Weights of a small mixture-of-experts language model, trained from scratch on English Wikipedia.
Experts: 32 experts in each of 14 layers, 160 Mish neurons an expert, 1 pick a token, a softmax router.
Below are experts of layer 7 (counted from 0) of a mixture-of-experts language model. Rows are named router (the router's row for the expert) and show model dimensions 0-159. Each number is 500 + 40 x the weight over its row's rms, rounded and kept within 0 to 999. Numbers have three digits each.
After each expert's rows: "comes before" lists some tokens at least twice as common just after its tokens as in all text. This comes from a sample of Wikipedia text that the model never trained on. Tokens count by the router's weight.

# expert 24
router:544450498468581470375481482437516528489536515541548479472479465438466470550471472491509533568542500564495561474524563487513460490443556539463532524513469513444522416479442561443452471489552482551507468505461509502511468536546411569486521525501515480501456478479493551520515523514524528572486436516476476520498443462541517508468576504483557556472525550466522441414474529512519485535564494512528428462578439440431484437491515493482512536534531503476525452506474478456547576558483501
comes before: " |", ")", ";", "O", "R", "',"

# expert 31
router:507546514510528529434514472448547530449519488501443506440470535441481501520523478463447578508532497482495484505517548488454448492506525562461429496508506478436567484479484543492446555561551463518552524550452507553472497529490505433494550526493546569549464558447493558542478485442472554481472543467437450491503535495467539566503479571459538476441473465419548484452512531471538478563572516478543494503538545532586447457482472538438556469531449542453557447523483438443471520446541472
comes before: "|", "-", "\n", " -", " York", " States"

# expert 25
router:555503481469455514468486501516554547435519584517470487439462421485508431553480512531511577452519462486516463447574496484467528453534444498520510480512516522537496549548473546490511418499507536476491540517510572579478489514510503500557477528512526531493549539481546458564510491468455532415472574495424465464514413423493470521497554530549534428542500478478548434504531571511534450513518482510476472493362499466417460510505449534504549489471444505523536467523495561470530442501485520
comes before: "\n", "s", "\"", "a", "e", "n"

# expert 13
router:516550509507550522455516473448527543455491478472436545440497540466464512502506474444458591485526462482483491501530549471455452476534510561481453494490517475446543485491448532520449546573558479511546529563427507521461491529493543423496533524488550577548481552441474558543481478435472532460479548452487451476484493489469551564479430584460545476436472458433554530459465534464520470549558513482546468514539534534593455478468471532443546465518449536447555486526478426455482531484534487
comes before: "-", "\n", "|", " The", " It", " In"

# expert 14
router:454576581532483560581530503553486544465482462501539572509438487433480475562519505561474475601568554512527435443473483553501504411499483495454559420432496489489479486431510469467580518473503485509501433506514483482528560513444488518530502474514511467451449520514489542440441524552537483551510556457522526427444434517597473493507484539481503560522463502510483437485502476466529470498513502524484454488531513462463518538528505489475496442472499552580523575578513509485483505476549460
comes before: " of", " to", ".", ",", " in", " for"

# expert 22
router:507540519492536431489524481534564566484508497520531520493574499464532529577572460562527508473456446468463470455467510478444511421531488461506454554451577520504478489520572573536497557510501498529514498533482503530569483441534423567454491464461472441508501548441446556552536423484484511451515552510509497471465597564550490460489451497448461509440472428523495460482503517563491488502472460476516442523493465578523523531497463452494529436469444558479449512541518519511595480491547470
comes before: ",", " he", " the", ".", " it", " she"

# expert 15
router:573473554486545460474508477483529486431504523476487448494544547490436463449464525495517517541491523481562538491499493545515448398477515532557443525562547517486573450489500500577499473469487514572502521504540535573534436502512460513490454574494467500455411509462449391509491555497574547501444420607459604551444502485522547486487516482482492540466548457489549479484438540511502485562513539524511419521526529475492537492458455445465505509470494544453537490513519497519462468479470507
comes before: " |", ",", " (", " in", " and", " State"

# expert 0
router:567587504552534464520451432497485553503445542545540511464534456486542444554513447574469520501528455506499524555511551422453441524473490508472502493440526476482577479438555504472514529422540535495527457549527487548449447494502544407442490446553493548545440575537483600506459515463522531464435540510406487510488473455556529491543482502495462545421488520469566533464489490477535508533497484492508471442544544476531481474533507504472504497544504473460447446563528510495535501455490434
comes before: " |", ";", "N", "error", "<", " advance"

# expert 16
router:514397527531505508495527487462531444527514524438512453540496459482512533453495517472458499553527470507489554488505440506445549519494539525488485572483529452514491516457578423519561427557475475488515482443441565477442440458461541543415546528480512440475506503446546521558493446462492532429552555498498485570485535542461464492534546405534543553516503510497445517491547544520521553467490498509511557554542529530432415568505500492459483521540610495485522421498473490489442513477510492
comes before: "\n", " ", " 0", " 1", " —", " 2"

# expert 1
router:582531481541427501438426495568473492489538545457493517491505462502483544544531519445467523420532565430524543463420452499465504536543545400537519460538477479489542488454540533472542560540489445469500519555493388485459460549505549491508502488467452535486497509494544513554553454474501510509446547485548481514556490451520508493518575510533496525513473526507482447449422551490508486468505549528548488443527502469560556508520457486590519454527437532526410478468485507521526464501434576
comes before: "==", "=", "S", "===", "The", "In"

# expert 12
router:494551515527534500455495489440549554457491491500447531436492535446450500496502446461455585507522453452497501497534557471445445503522520559450435497506513475438551489483472564504477558575549459509549506551485512516470496517477522426508544530498559570551473557437498556545480470436458564460462546500461450467467492489485557568473472571468532476427513463437537502460494524470541472569565512482543488489552545514571467466454466533438545486541446541456556480551484445435495504486534488
comes before: "\n", "–", "-", " He", " The", " —;"

# expert 23
router:494525544473507506584488454450492419443529521494450450481535561507475483514560538546458508564469450526561467464544473506477526489510452449506542535486547480481434524519453510540515507466534498496529470463477478559473454540507546460599508549498531526495556486460423459522480455478456519593515490500509463419491507457515481489450456579519522556492474470514452550534480518472434535422541455551538536558407517476540468577528513457584496460482496495519435550434518547495443492564529494
comes before: "°", "′", "″", ".", "N", "th"

# expert 26
router:506536517502542485433496461451564535467506468497422499445482529443482505504551460452452610521535476456506518501532568489455437497498513569470446512482512482437551461522475542516466553569553488513560525543468511528487474520487534420491527525507551565557483553446493560542491488435488544491459549474433462476492520487489542555506454572460527456445489466443552503463512537457536485551570534484551461510511537497564447467450453532449554480518440526446563471547479418448472504472519474
comes before: " |", ";", "|", "–", " The", "th"

# expert 3
router:501562502519547521469515469444547542453473513503442488446482542451466516541511431465459556496525462446474512483533562469448439485511505551448453455493547508433558474482486558490486552571554450526545509543453516520477486518493533434489555542480550583536485560437519565529464477428468502460474542499473444458471486488464558564508457585437518473445484460443535497453521532481542472567577500490551479545534540510582450461468476545458530462532434525460550473525480459445514493493513483
comes before: " the", " by", " a", " to", ")", " as"

# expert 5
router:496558514528526490447500482462562555462511488491445517433476533453472485491479459458458592508535486456519516510551536498441442499492509569454473495507516487437541475502484558486476559565539466517549520559462523525468481515490491431474535535489555557563483548446509557545466494427462558462465538476437454491471490496483551564471449571452543484443479459440562504453503546452515483559564523489539490506551543515597450460459462534436548464522449528453547461553484427445475492488534483
comes before: " |", ";", ")", "'s", "_", " was"

# expert 28
router:558457515554522524511546556532514501495500482499495512485567511549533458480540434517454515520540514496451570447507571415526480522473473446460462449451518500488489518478491545446562511442437460459502477540563446555468467452448531518528571532458492464489530508556531553549466481523465515473428485515575496473535475478472475458510511507580581453494522505559573496496386413557474534465456461476530482549574445496522451551443504526463522543479508532462564521455453542477512524511510551
comes before: " the", " a", " his", " (", " $", " its"